Below are experts of layer 9 (counted from 0) of a mixture-of-experts language model. Rows are named router (the router's row for the expert), gate (a neuron's input weights, with its number), up (a neuron's input weights, with its number), down (a neuron's output weights, with its number) and show model dimensions 0-95. Each number is 128 + 32 x the weight over its row's rms, rounded and kept within 0 to 255. Numbers have three digits each.
After each expert's rows: a language model's description of what the expert responds to. This comes from a sample of Wikipedia text that the model never trained on.

# expert 8
router:124153121153149090143091181131136118114176119101104117141087108134134173145120100098108142096094104088184116099120103110085098053153162147116103196148070120087144163154150156128135150116134074114182124150097126201122103169184168150145139114131167113154105168075043167135118187164132109116
gate2:181118137187128128132119158124132081122126140163153163100149092110167164145103142133154109122095119149111085131105131159178151074177114079204134126098136152108118105119108121086165147156144087153087112165136128141146119100173131138155109147150171049123130083144152204103093146150163089114
up2:149125103197114060172118128138098134176147190120079157127161130147122143118145139088172201099118168087144094125140147125053177209028102133076177183132144099131107110104173081091113165107069137120132125165141147103076111106162101124120136130103090142141125138161111133164172146101137096140
down2:144124126080133125129161099090109115136185137191101108130130143160149136042172100116151086113134085129130154078125175136136074183180128172082142112095187121117152107110192115169071141113104102184125111060105142095138147136103142140109151154156154162102078150113133142165189159116088164139
gate3:127121088131169098134134146159140058087076126096152093116146132175108165085108150147161115112145117078117176119117182104070099119072109108153116156133110163131203164143062100139162189100115109175131093179184056188104131115158152140103107147090106172153094141109147092122123104165143120079
up3:141092044076096129123099108109100139128066140107149127118136146135128106098132095166106120175142152103162160155098194156159121119130170141176073159140140141164121181093112131108088113116118082123097108114114133130178117120131087125099091159209134073145130115071170137134151165103080131132
down3:164174119104109145171135136144085097156123167152137090134102119170052111095187175150081173197168021183135061150182143092123135167117141192121136111078106165137096121153099171080174136134137118149158173124114177141160160142130113156106207147136118138052134045113079145128124172120105103153
gate4:174095199160129129178168093065163138087094096135143160150110111116122091071150115102167073094117073078167100139106142062146107148145145109201106138142098116186167147170108076102111099141157099180150160095157133093107097156145120084133151065155129133109146178106132083062156094143146138136
up4:092189138110155111126135089113099097154130184126117114093103114161168163098110159118102088126092101102129109124107067142141167192082089106212082124158077113062174067145123193172140135161115117133136138126117160166113073131135163088087130163162131151156103155155143144118117149153102147153
down4:113160163157165126108148137146165150131089096138139118178127097061138105063099148142075108082098064152182138163097122158126086187124081121111131181167115111101130108177154073097127138182122062185095141116160145052123068166124077145107131169187153131112097158132107176149112120114087129073
gate5:111162109171165143151118208167107148148105169147071123137220138163104147116085147075138192122155141097113153158087114107047082129155109097153147119064128162109154092068142165127129159147161183077082117095120077130123107154118162130124118100133095168138103151151144155140102147147100087151
up5:112132126103130159164092091118143053123130099051125086122133101078137088156196174111094046130121131138116117156119173107110131149089155052098098119179168204105139128126121138138133140127080106137165103174100164062131156127133109161125138155076168087097151088155152178155162112103134213109
down5:096100142132087119133125083133060096156193084102113104113136129162094121145188200067109128167133144123146076151163145108152153130147088127102160138123082078136113135128158145064137110059154148139124121080163125103157174076154162150187117135109192034081148144128090118153196210060147220130
gate6:153117090096189150136108168181146150080158144133123090100141132117111173138119110118087114108168154165074143128124119102164133137123222105065155150220153156124124129140091092110077138166134081121087101112159157154118094123131112128137077079132162112153102137142025136081132162092105131089
up6:137132149177076127141120145140136085087096103106181125167115146095137099112131168140133137090094095070148126151068096174124161179162062175180114129058088118136141148115133162157154114104138162185198160127109094115108164115117162103137140221138087135082121152131188135163121101150114144143
down6:172137089109133156094139024149103187148133159090141134163160137106073114061120159151138134172206185133152126098076159153066099111144130101181182128112144077068127100124120118139085162149137096089173119093115095113106157173158162079109131148168167109142119073094112118173150137139179106132
It responds to: Word-initial subword fragments. First pieces of longer common or technical words after articles or prepositions, such as dis, re, ann(otations), resid(uals), plus pronouns like them, him.

# expert 3
router:084107105144144145099085081134133155082103141165115146189145133120130082137091093111140158101161113229102149168065102102174105162150038132093208151119109114131072161126144121119116100104092137171156129155107127144150078085149094150091098114167138085129164094163056091168140135146124164117
gate2:150109118141138127142145107102110110115124127128159145090070178159170101122090132075148063099078151100107179108102095074126134088102089093099132137125162133149174152155118088134165151110071118123141178148115195133152138105097078124111145151110125037153121145172111144076102075079116100122
up2:063212070154155078100136131107159175116178151107081144196163119126137160194177129115072103145092131148125067150123133130147118175159100068123122158151143109154153140162122159166133134130169137096095054094074144150154123149123121153101145126115157180127141112147141136148064160144162122116
down2:127132189153102139053153080186120167126128130138178123099158126137120109140113150145102120096120147078098162134123139080074143130069112124097116148138159165110096116096103166108114174230135124138122158155091106103108113059089117175169094133118135080130134194057143134140077106101106117104
gate3:130101096097120117114085169155140095103137115107171121155107097153071132126173083071127173147168132174122128138135086162114196078112178122098225176136084069122162166147142131086166114156150113163099159131124216144077125158127171113101120071138164099131090127151094140134122132141156145176
up3:155170128071132069101096138142079092079125121119084140118175116101153110117105190119103120091104064133149092180107157135119110132115118140125080149115156166144110078114107112079133101144094156032094144145127109135108186142163154099152139170129119124066114142082122127130137117140116172121
down3:152108088125197155173124096090123109098172202107129124112120119152164135080099082156114117140120126145114120085157165119115189160148070134085164069142146105141121115096122165132050128149158065173100135135146116077119079125116139132183133082161176122158155149140145156091158098147141125118
gate4:162097118166130128127121180094157170117175190146099111105117207121160115111145079158170130151122116217155138146141158136119115138146090132106084161075111106112100142133135189165151119141142145150154122170131082144093147104158142099148082084148147113126155150147091101167068066211154137130
up4:204174066120147164124077137144163110126155051143211102156179079110141135070032116152133144065136108097114094112146129143177127111114133124140164096109149173104100113093088088072185120156101138157090104109133159087170099179185122161176147132111113155101112140132103118095153132152064118129
down4:072118168105130103146169129127081186104102141151092108066091096119133140137141177084178084160113207148143125102101102135112146084106162126145078158113164076131171220059158124178154165157096133169139111147181125100126150152081104125120139159145135086146199119122129083161090080165152167132
gate5:149142167141123174153129135129146081147123116181137169109186123118069163166172106125119161105161107135134162137097141138084128088152101154110164104090149136179110092108141107087176121173098153094120119181096109144123112168072124128101223146182192114110147122108131159133150131103120177168
up5:181143140145140135122132128100233137102098073119139134084049153132149104064167164155154122131153155112120104135120143142182082158148173123151148094086090123125090117112169130161096108180117135142122145109157169125183180138200103132132151094062106091085120170109171136072105134121149116162
down5:124122116093087130149142106109203091115092102201137186067123128113162115159114165192113131085139087115099168143142107090093128045141048141101131172106100128139099139107137131120181160125135125100135118150152135121120065113165127145175152137163174082067195104124141198133158133162107113178
gate6:117164150067089151137156182136138125151133133170145148089095172155091130254104138164069128135120238139122171129168089101121092111186126161141133145117115145112098069103123166041125110172177105135113123151183169088130154128139168154147066158107116155134141117136225144130130083090150168127
up6:136129112139133102163080105099159130137145087108109125176142130093174063074071117135128182152137143167104140195148129097153086125153086142069123181200165109145141116150095162098144118107111171146124100118112062162134061057151106141209135128072116080124124140076059066188106157095157165123
down6:118133114144154119129091055148159194099117154114131193220142123154167086088099142089178126145131080115154100133091095129206172118073113150139102159095122087132113126160167144093125067081093150183119142067147085099130083133144030144084093133203153128094103155130109130118096152128131126129
It responds to: Table cell separators. Pipe separators between cells in sports results, discographies and data tables, plus name-final pieces and semicolons in lists, e.g. Alastair, Smith.

# expert 12
router:144125163128161102126176111114087101143136126147118164080106117134153132161146169155148108099088156148129146113091049190119091065222144151113115125088140072119125120193152130144144075115104148165122121127108102140144110135172117151134131121113144115148107189180171102108101119102110138113
gate2:139115125083072147148121145128119111195080097151180105134140098157123126086101158144043112143099071139119112151126131152165111177116127159172111157129143066192151102158118114132157180144111153082145163093085203090077149185166107054144097127160197136234137139114112101106098078125091058139
up2:126113134152120175129155128158119108058155157037113176073087086133133101159105129084166122147045115092090150122115131128117091144136149078149141110178142170098128177137120111159108147121143158158085075141128115115161115067073129143113153170127104114077141109154118135091154115135132127143
down2:173129131133149128138162155102135078193119162115085153144132112099104101132092124167158059090123090109131105124116183106123124056155169119128120176147088076122110131157102127092104116072139064137157141081172108087160140135116141129136129089125123146132148136097154128158162165134132110137
gate3:107102167167140116121120156157129122104136110092131114117105099109131176182100077125145139139129166058130167140178142137093127074187144104139128108174124137143106100114155114135118090127089174091096195141078131126128082123155085135149149143095135179076119123167205133126130133109095172101
up3:109148120089135173117099161137151132122084113046172112126142125201129145078116122142131083069137127132125083123144114139110069048139117130079115132122109073096101170114104123147107133092058186130081168115116114175106109110173111165096110112122097119096121147168084119108110105112140134095
down3:138128062133155240175069170159149112152103110091129062072164117131090089057143099160197095081182133127190114101211128147137123161137091168113141150083129146142076152137116118226135118116189164139131144141149125133143142162095177154116139171151076144112116172140122122126087126100127123118
gate4:156174147139120105210141114048130135188194147154153083143123140150175171100150197162165210157123099152125113143054078113122141090125190129147165078102169127105216160137164146108112137131145132152118199160080147122098102119186141092094154134154108138143112119097132162118193097150093139092
up4:166063108142118100125100098176062126107112086104104132140076057171128094183092142109154092115168108093139119186116146182119132135100158105090132184171128120182103110155119164160079137195089141139131114132127111148069168106075127140149112150069144107146165091149129201149093200118105124097
down4:117122159178147093047102160143056117193108164156111116164158108109126112113128122169089068125138099160124139154126195149119138114077137167110125064109160133127130159154086153113154131072150109130143108091103106104118142149140121126145090134132126188093095125155097131114189126128130165127
gate5:092127102090156117130146137138155071133158117141134085122131103127143118134140153191156088143120152124102129118113115127110163081135115161129144135128164096129138149160134116153080040157142111160062073189147107112113151113127149174149126152162176149121125197115036070150111055114119191093
up5:160135084164089064141100151104160108196139083081125092159123184069103119084104137132142136096097121147089172132079082137172132145120121084130146131151103205094120132131143137107165153130128211067121122075104120149167149122100137126156127157138090070153121141155146143094132149113164144157
down5:108085120185144154127146127132120144191135140141087100105152122139173080143125114080084127198135121161133118111110152105125114177105104144108137081092126098121131113124182128155130133069122107094162160106100146166119140105099152072098189162079113132137147099122142139113084173142142121110
gate6:140031060164153128121181153131133133090188142126163133048145138141164144141125160117089117112066120147139137136145111079128109137127179165233147102093128130144146105117147138186081128189137121140113069129114144146122125164202132159141116126125131113121145144117140122157149064045113165163
up6:105163142150176133170120084150129173212052123078102081064086124120125088151128131073147078160132093123159133076164107124134150131150156125134116155096142060090152124190144142127130115071146192098106089109057093093085111150102114116172153136081148131128156154142048142148096127177185093120
down6:065108054157112134087179133160148137103170140153056106098107175118083071147155094091100138155122133120193134178141155123107139125086171121083159096140081126099078066125185142081108083144032150100178136167155138145150108153168134089106114109117085064110127180107114158164121177095094134100
It responds to: Foreign proper-name fragments. Inner letter pieces of non-English, mainly Dutch, German, French or Scandinavian place and personal names, such as Hellev-o-etsluis, Nordfri-es-land, Jean, Saint.

# expert 6
router:120103162146146117083068119156148193153119101092165096165126165096108112109108109087104158176158106175099120163133163050175156094099163083129132132088159156086097063141147156064143101141156091205198076098197127131155143153096151120162107156130115139153110099127165164116089136133182079112
gate2:143176171153180133127161174120128174097122129121106155097177087159136048117129099164149127129095139084123169092151115083139145075148118073111129126067123114093169089159054150110075083149141071161125117127138141101072206142112074108096168153106081086129151140137088128130123113065089121109
up2:081122142125124082149129144143145139155141102131077094081201119119118081174189096124108129090137097120135110135105059089059150112122148090130108113113111143119032198105094167186104155193116134101171149135091138139122174104128089150096164080157132140132147084130181101173119132168112171112
down2:150121162106147185130111133170088170154117117139096210125149140152105148124086191096160141092137109132136114131105192065108161144145075122137133143173177113142100135101135124091120157114142135120129117140143095116162157144106087091107147137116121070102075146126055091113143154126116139182
gate3:125174121119111105115155148080184176132159134111128173146123174142134162081123134158148136108146180085081111106105070135080130167129181089093172102167166162141111156120107175139141079042117173151138154137120099118112164112119157106193085104112164148083155119104092122088118157161096154109
up3:128134107142144166088140163119148133168185144113145116133086164171113127147116158130157133113162180088149132098106075088124073170191142103127089083142111050172093156108123162167113117091077181127134170106097088114141138097151116107148105134107140147104152120171123091156097105126097094082
down3:179096158102135128128135080078148078122121082144131122129151185101169071153124128116137115144099111097122078151160129103159068117149098088126175141133182149149150161150133142102094124156119132070147169166126043131157109094108161129147149177191142143179130128136162143156105107149100113092
gate4:148140153087149141114116134142164165148132115127148157118149147162149126072133162145190146105130160135175151095113120143136123159140130157115150139128154149107094126133126183134136101118147169108096123108121140154074107094143142136166089144121136131087135105062148181136145117150078132149
up4:154122179152088108126142174120103109153162101157143116195104150140089140110101145078102162115136136193187103088095076107092160111088141141156139105128066107138138174101142121125118148199075056105075111113127177169119192145153142139127089087141139153184060184143083154166135081131117100174
down4:148132109120069096121106106172176101196079136174094166100176153125089061162086113123106124118126103132113120154133123118147145113087130096113094135127147083204067099149153079175090064150159097101157111099071153194111138123143092099119112165169154150109155123140128129094130119127118119124
gate5:111090137078140141151125092127143111151117158121144176106187159105163144136113157187145126110159091124135117215095114097117178118131168101132149079101116193123192130099137142105137152149121127091151131103137106081081116124184127084142123111069113143174118126100100043096141122118103127130
up5:138115131088038140134134120079148117114114138143227140132131135130139145161139095090178121172157120077146107104152125170116150089070114128090105008084127114101134052139169143128127163103138110149084094084143182155120097109103110135163094148144132162135128106155133062140128134093137108182
down5:155220115170086122105148165149113106139122060138185126137099160175101151192115061060106077109182146083099115133135136100093170144116098150101203115074135097093190132104106130151164135123151171166175105127137132088068090146140108104106150129146143145139100155066079146179085168102124128117
gate6:153135161104124128072167107128131130088125096144164106149198102120144164147120176161107131130111075142106045096131157106123119160133088186154162124173106169152119111114114141202108081102110168123130164170123158109076152158146145106192127169152164115150156140141108167086108111134175153087
up6:132169139116106156084164144119112171165160084165167114165137134135100169136130163152125149093155147139143064061102200101071100108206112170141114155139187179092083132097114191171153103159135160146170125069150162165143142153132181172107134149180153062127123143161124138143144092132161078128
down6:137178086100104161085203197153100082117137120141145119111130144122149111151081147120077150102079073134121164138097166113147150191132068114108160087093136029104171156127135090152192112164156077115169146114144153095149109097117123112134148155161106170121196128095168104091099150108076064087
It responds to: Year ranges and scores. En dashes and digits in year spans, scores and sports statistics tables, such as 2018–19, 6–3, table pipes after seasons.

# expert 1
router:190172119101127146140146077126117102100069138125112108075133129068134153196168097180114090183130148165090163119127112094132116087119193123143105139087180131129088104050147144101122153143201135164099143172121086102143137090085119082080142168174185137154163134188147141145131136161142106078
gate2:118135115095146107126149126189131191139126081152126157158120174162116163177175146098102097163098144137185095103087132109089148147126133108154140168045138099081116135059137097145088129155160086191120138122079162079114126062125102029099147090106131153124103189107163085107133067115096142090
up2:115159103081184135160112152161059136182119105123103147094148098184154087113119144115181153149139117135105097136091081076105089137131113108177110139102122082156087125052082113092140091117152114101129111205112096081105102112134034112139113105215093123140096128127178099084155097109150087147
down2:153183117123176105105142113123075145115135104043158139069159113156042200127189138128140125074112164128138134103138123168140181152185129162110090178116139092111153095084147113111116106124135115166138110150111141086119117099147141097119200139105121164168129115095116117106141077200166143097
gate3:161103114087110127093085082115102127094066128114078129164139177111126128131076147132047117138123119178146119118156112121164133171102108119107172102160096173140162121130102162147135118140172166133124159144138171098076200134152102218099109135169136109079108111113147110109135146138099100131
up3:158160093097102182150159065155107149196088157140184088123108143081049197151139133136131177120185154120186131105110116088161098140126106128083120152139102174107138173082172169087078161147115122186107174202169134126084146123150165122101094099111108134160227128139116130084109147141139096153
down3:088091120137172071119130219126142159137114144130127106147099079142131154160145150176160117151092138184120124092117109162090069143105096154100131115130050187165158063125145051166153130082133170132092136134195137133110097134214084154125149142201102138122080131120111104166104082127079159130
gate4:134128176129151207182144131108092104119154119107210064128167111105128093168123126125111068130129165134143145182194087142159101153140181102160140100143118165124132128164142109069151055119076104106147144139102149095147100107120107102097093131094132108138108138166122138152149148154168168161
up4:178184089127125087136147127126091118123152129124098099153128130155062192127142089109157134121117169114077145155109077111122132088126145129057098090152158110088148151135111173181122146117133184212150162116211132120105102142145143125117133107159099105126165118075111189097093127156053082081
down4:131119127140098110156095115198152115054070139144134180087155164139102145174139116134164113200105169124087104138118048136090134138136072147115139180184133149100124165131160119129194084162078178085082107104152084154133123091141123102097148067085103106070110115135148114107131154139070099133
gate5:185153107107134164161130045091104143149121121115120149207167105141145102156145181096117148146100081154155141149134114130187105127149131128176084098162110132141154078068114147142155111135116155109095103182151139097166131157080083081151141150164140091093101158125107128090127150117085105143
up5:149195094106081050097140108149108107141124146119119101117133137093137078150136094143162141159130138089177149048090098120092127117137144145120184144117126150151165086121145153141098093132107110162116109158143136192092170126118123149150120108127162157148123121110133157116151162111156161136
down5:193148218090077109119116117169148146123122150159117157111098125185137118147166209186127083201131077138083172163068109109191126119149063060121143105116111133173112150140091122147092109139112120107138127139084128143141063120122204128133127127163134108142170097154164170078145151158171106081
gate6:120160148173097129112120174139109087167175093126158114078195140172089121111111137109124154124150107127078143164147171152175116100157139153151123134101159139105092205101162116149147086123072138149092113099098138140148174149066078120164096131169132184109149147072173107130085124090147107131
up6:087198124088112079080104154118106076156093146111103068097145115124129116093172152109124159126122168200087070128125131125143120120123116116155126132100143113132099209147149144151109100119177092151130080128136118123164099133101095139181107119156108112178148125206163046115084139085104139175
down6:091179129108106123083081205152084138105148119115136113142113119126083071098118181117092128174151173163139117077098129166168159090115115134131144111130096135146158069102137080158153095111133070124115141131065151091178140128145104111148147131113139160072115144166175088180140173142124152167
It responds to: Punctuation and joiners. Periods, hyphens in compound names, apostrophes, slashes, ampersands and "and" between names, e.g. Wiley-Blackwell, Rocherath-Krinkelt, she's, ")." endings.

# expert 14
router:115106112158141100112105144193165155127083152097145082093191154147125111107131104146099086110153159097154137097151111063140168118152168147181137180158046152143126167096164117145065097126154126079175121143111138098129140144169125111173090173159136097090163100116136152052111115103065185133
gate2:105104100144073134108131123202109114110098180124123100109098156126167118121142097089099147107130127120152177160149164157091186118093168102129142089169154129125089130157093161163171003052107174173086084156151096126160137079153140148102136101223109165115183152095120139127122132120100154162
up2:101137033121092160131138113110121053154120115101152092129109123123125063117149138191103149101103155154101151104170136118135150103099096119180080139153085145116044158174178200117086081085078194158093186126090062053107150079115160113099103090115164114124106140122148102109104087167070165168
down2:116125081122080103169125168150107052110128115169150150129121128095173115090121106131137161099153119070145122047180109155161135125090187149113146115100087142114098156148134082107106093089064109082156086194126133073178134124127121143131102171077152118119118098153138177146162182086149131132
gate3:112170090104044102084134059096110118134099129078105128140173162078170134143131105161112120126154087136147099050128177173150139110128115120071156110083100145117160160079104121115127111191138079141105180158061168112128210099031143137125114149152173159113141110116125130139074159110047178169
up3:111124143136105124138144131145127092147167064141153122121143129173119131144153153190116171110123155098133131184101129121098163125146119133116073162179142099077164098142115123183081145132213113174201137141154107129116173131091126125127133182093131142155126099130137118097130169150171186082
down3:109102142129093126150124125125095170111099097123131147152119095168081143171203147131095152155132143129117078149130067168084116115161146080167110053184134163118129161057148116128139155109128085183142137162143165186094177124112151096104108104133127087154093125176158163153074130109135106188
gate4:199104194133115134125114118068090161152103154117130082122140123114137130108137126175091115119103145152074147111141084128112064129119131160116113057159081125133128133081105160161142133145108169125167137078095079100162207139183126113154070143090121124129180123212207103117185171124165140125
up4:123095116122118165185144137171125166124039130129156096158155099153126153101079180128117127141132166140188094078152118175149150147120154155153061179105181124117104116132090150116117149142113107131144139126121109112122142172139131105177120127152116090105142167115104118131136134129102142151
down4:147156111124132175071137168135075156116120120127132157122145103102118129176110091116125204160143172108094181140142120124112134123118173132151125095156142091067174161102139116154129138126135084130111135104175112113106126126155094127123160137077107145140161103203080105047114063114114128139
gate5:074150095190126162115136072095081141115158138102107154174085091142122163147119125171174120170170107136161127098105166094102087143124115062183156135152094166079128168142073131083105118118088166091171134139173124125127125165095106073136080097166039141100140110120108104135135129097142150171
up5:186103138043077165134084134126110083178146143140156142135147119124123148098120105127119138111100114116082148144129136179127119112161147121087119132122161093114146126111125163176118104171166149122119130102149136104132070124153147079081140138156157093143039142171154149113097133116117077096
down5:138104147085156126093103154110080140118100116118088095104133154105207180158164117106147062105050075112113167124102174115135094097026133158098128104125097152123109166142160170120103112135125072112134156099111124179101132132109150125079123105117152128090154081142138144151149087154097140119
gate6:130136102150173130098149094149104112111123139122097100130155131123105127128159102163067034103172137100118139101144146187121120163091149144174140182146145127144206138076131162151071093136085149118132106123128150135077122154151118166114152130072159153120131154164113098147112100130117188085
up6:103180084115104098038108069116165133147107080187119096187148146084102120127115084124097163105127122097133158087150111144129103085118131140177123130149096182111077141142115148115107094099153164132141171117159086157132138113175130127156101101124109150118092129095135112085124074131143168082
down6:119144135083054111097151070141149131180146116157096110139138160162084084154166104126101074137147129085102084175125146090154120149106106114126128089192135151095156098109105108188128128092078105100162180141139080111139148108135153136157137110088158140132122123148112119111140155136129190057
It responds to: Sports results table terms. Opening parentheses, colons and header words in sports brackets and results tables, such as Candidate, Win, Loss, Score, round, Legend.

# expert 11
router:084157106145156163152108125099140188173127126179193115115152154116094219128114097170084152077105143142104159104118147115130108116118161127124070145153115138097115144128160141082145114119122110106110163089122126095166186123089141101152143168115120098140097105078139108136164111116226118185
gate2:056077193126095182115145117150099118157176146141064097096080220092184121155104131127087132087194086157115108103145123215128100126195163124219099103162104139119097144172129152161183090105072131094093166099126125173168110151090136145126187106104135110109134148131126148160145156100130208117
up2:168138097141120094132114149119112136151165133149107130061125155101123084092142079035150149153134073133158191079124114108080151145136092118076171124150149142153053150098164123133115140108115153156149138090114120223164128142062094117186095079150177112096127172156142172162111078081116163171
down2:088134078131149098168190196141112124124108165152108140091126194127132146146102081150141077129191129167147126070057134196200095138155113116141157103107127120116145090093159123121159133137133115101127174118108096143122102108154127147170140092125138113087114074116127111171140152095078082102
gate3:092119143122140105125059108126166118113132080090136103120135074129114142143118176113125161132163158161135172125148175074106094151128144143130103106200146188158137162095135161144123130165105119131096096086151088103181076133092187148063190121108099107073085207052177160058144127108111128096
up3:124108145155110108154133108091078107101135074105128152124137074140091132120114156167114138131115123147149131127209130145121067165139097173117098156193104163158107110170117159134140129121122126148159130084113104063086081122099129128103120125148141076167127160079166138148080151158081116142
down3:125159108133164153107158134112132068088200114163138158142120170093126122180143132110099148165095141119134119085121076185096127146130134216081134116147159191086094090101181139090147136121112124088112145130123090177112190138067151124140160092158172127067108063155156112138104164116121114165
gate4:107133118147146117093149170147144175140184145195166152086129102124127216129107129118076209113128100152100141094077148098136174136093129146151115154174174113162181097159103200110113133135142110157159164103157159139089164143151103117161115166140119123115119115126174111186109101085181093120
up4:079136169187147075085101213118146222140093094181152124131128160136143125158157125134109109062104085137153188087165064085213157090155125132114117177138168120160085097155150188147119090103091138119124101082049123112169139140100150145171142179095169123123182164104120092149110132184146109099
down4:205169060161070114100128069070092117163119172119154122149150114140095152095109150123117085044106174173139160123115103174120139170092104142140119138129164138130106138065122104146147140143119188125109174153145159098173159098148145062159181095129161107192122147136142119164092149198143147137
gate5:140122141066117136185104076087159156146158158156107125163179117109103175077077088150127139155086178124169154130155134143097111114152106102144134165164106110157118064154147136096110128153118204105133152133120113146124124073184192136095138130110172133130122108136116135131119097155167156166
up5:162110127121125120143163094138121167070133159123100142107124146116101151071132180106154140119140184128164157149105170121107101173095151148134059097083121097133122118138137173173145139164157128095172126074085130083071127089112155084146126103113157111133113152205149133077143116117156153168
down5:107153068039082094158133113171123134143128121135129151137177132181150076149135178092147091175174123140128077090115090188148184129149049186131146160104124111125113104126098110139118117139132054186096157194127151138085119142121142166147149107153144102165173086140116194129157073088168125144
gate6:132083129083079138144150157124137087099111148098148086128092163133091145103124162124111116180080173095160079166157105103141181129155159184054121148115131096105104141131163128166166070088155139128100138183157155103104176131125190124033178121145095075098165126162156125158122138126103093095
up6:127100050170057094152109129088188122092137111084104142127144176110127126017193128170145127206188163144090136092114102126158106111092131173116119161174100079157140173170126139103094152152137107065135152066158135101138106077099095147103207135159085207110130113097104094149129104136130132113
down6:149094078174137123132135105108087177080111200156113174111129158086112133127099183129131132117114090136132127186138070165128103146178149141117105158113173111152078078146081162131125116097175146227186050113135130125095120176138106067158136155124096067118111136160118108134058130101147169157
It responds to: Foreign name pieces. Middle word pieces inside non-English names, mainly Japanese, Hungarian, Turkish and Arabic, plus accented or non-Latin bytes, e.g. Sak-ur-ano, Kur-os-u.

# expert 9
router:089165087080123109096139153171110079151086133133117178140153084100163200148134129094125130076211151113095114116143078133178121088157136068130108083115096113112132135147164097154115126105135131114068150191182145106086148177098149159159149184156098130129074125143147108200070134108162144132
gate2:130150138137180130144134123171081114160128060126155089107087154115153106165161181137143175140101131085153135088162143143162155117122117110210164090167114111103171082150122131153145109120099173162128111119109174165186212070138155088156093134073120129080154151133163101173143155147142128149
up2:108093127084134148166116095054160146080110188116135172195130104101091118037139069110114129057126159152144123188066075098094124139112206114081095079142142171155110161138181137134143139136158131121183104100093119133113108136117087141143117101173112115194118157172165118098127158075170152152
down2:087104140040148130193139095129165160138178159164166122074165105162144153178151130114096095067135123156108144104093120098094109202124142135125169144117158092196081171171084143137155130127117087093111083092119187114115173063143082099160107084170139155209117131110143156119132107149099156119
gate3:058175157102098162094085149157127178112127156159165130190127123154149075068109132173120123088108124138110157153109096097125127157147135128160080174088158129143149161165166125162126167103149182122111199159130150156079085066122098161094134105160159115102142119166199038135108146132150099033
up3:217126063079177118135133076146115134087100120137137111109135105131121155136103085120160139190124132146121169063125149183157108117098138076098170087202135140089146120090081155119173149140149110114096102112165088113142132138161152128178099107167112122086086171117131197123122106078114137183
down3:106122119138113163116087086124138138146152117094119122110057149150119120134070123159088118121079168090145133122157226137144136059132090109125131147125077106117170092137122151203122141138178125112125113132158163115125157080161159138148108078080112077105124107098135154148134111157166110201
gate4:131098093120177107137122066110108124066082118084123147156147124118167120117175145125158118165097107098202099093138179182136171188104120117126074107147100106167139143120145147116112103192111111165104137127128170113053108096102157138119112085132109204124104083222109114143139160144106164168
up4:133104156158062172151121136143064120206139104153195074145163147161136122164154176106105148104142160105114104110157108131127163131132127177124091066161149099159147121109127103137102130087120101148126141125103117139122100109114190124121035108094109065158145171116127182147139090139174147096
down4:117124141160156127140161161100093127146087164135189206190142098115057108036136147147106128116124104144096091042124152167107108082120098153184144103168131174118111117093099114100137095097081081166140141117153095095119141133194112137100166126118151118172138098122161164076136107090127132123
gate5:094157116121180158167047124093135101121141154106135107158126157179128187119068146049082136157111197170083173117159120186169111105145126102139110147115143150105065155128100067129110160085168116130178115115100163124164168151069134148141116120089120125201090168131167164138132122105135162078
up5:135109102127151185168112131138056127097076187128121149115161118150112130138142153187177088183059148133126138091178124147110146136115093103156179179096196152140112182110147096145109147154131125116168105103057153102135151186111118085142102144109098107150221079118148158148120110074108112162
down5:138180179105120255255045116110131151089128158086117150122114116143114203100086116134129133165115146132085150130098154128053134111104157139139119166102134130160135156105119156138105130173167060143130109077095135121112157093139152179106117181116140111171168130101176140073153147128105105112
gate6:136172143179116143189106115120157098125097103200099135154106098170152159167120133095151123117146169170104161130098139095173169134187114121109160060129152112111136168099108102149175135144134103062125136113125142120085141088187147135139123132180157138107124102071077131116125127110119136110
up6:089075117174105069151108113141145156177142108166117090176157098203137158119147120109122194135142071146134083180102144082146148125129122086120172081154163128134126139133103117167128090128129117069153166111135091162102120114172151130136057066140103169155151168092103148207118139121126136093
down6:145121103091149058179141115126077172144124099184150158132143105142144096115100070152062117109141146122119124126094184119117154090094163131147155169171109078118158154091137067154176107145116111105103101086113177061139119114087156103133128164097100115123099095135169076088120166098093117171
It responds to: Places and buildings. Articles and words describing locations, roads and architecture, e.g. "In the centre is a", located, north, Street, Creek, population.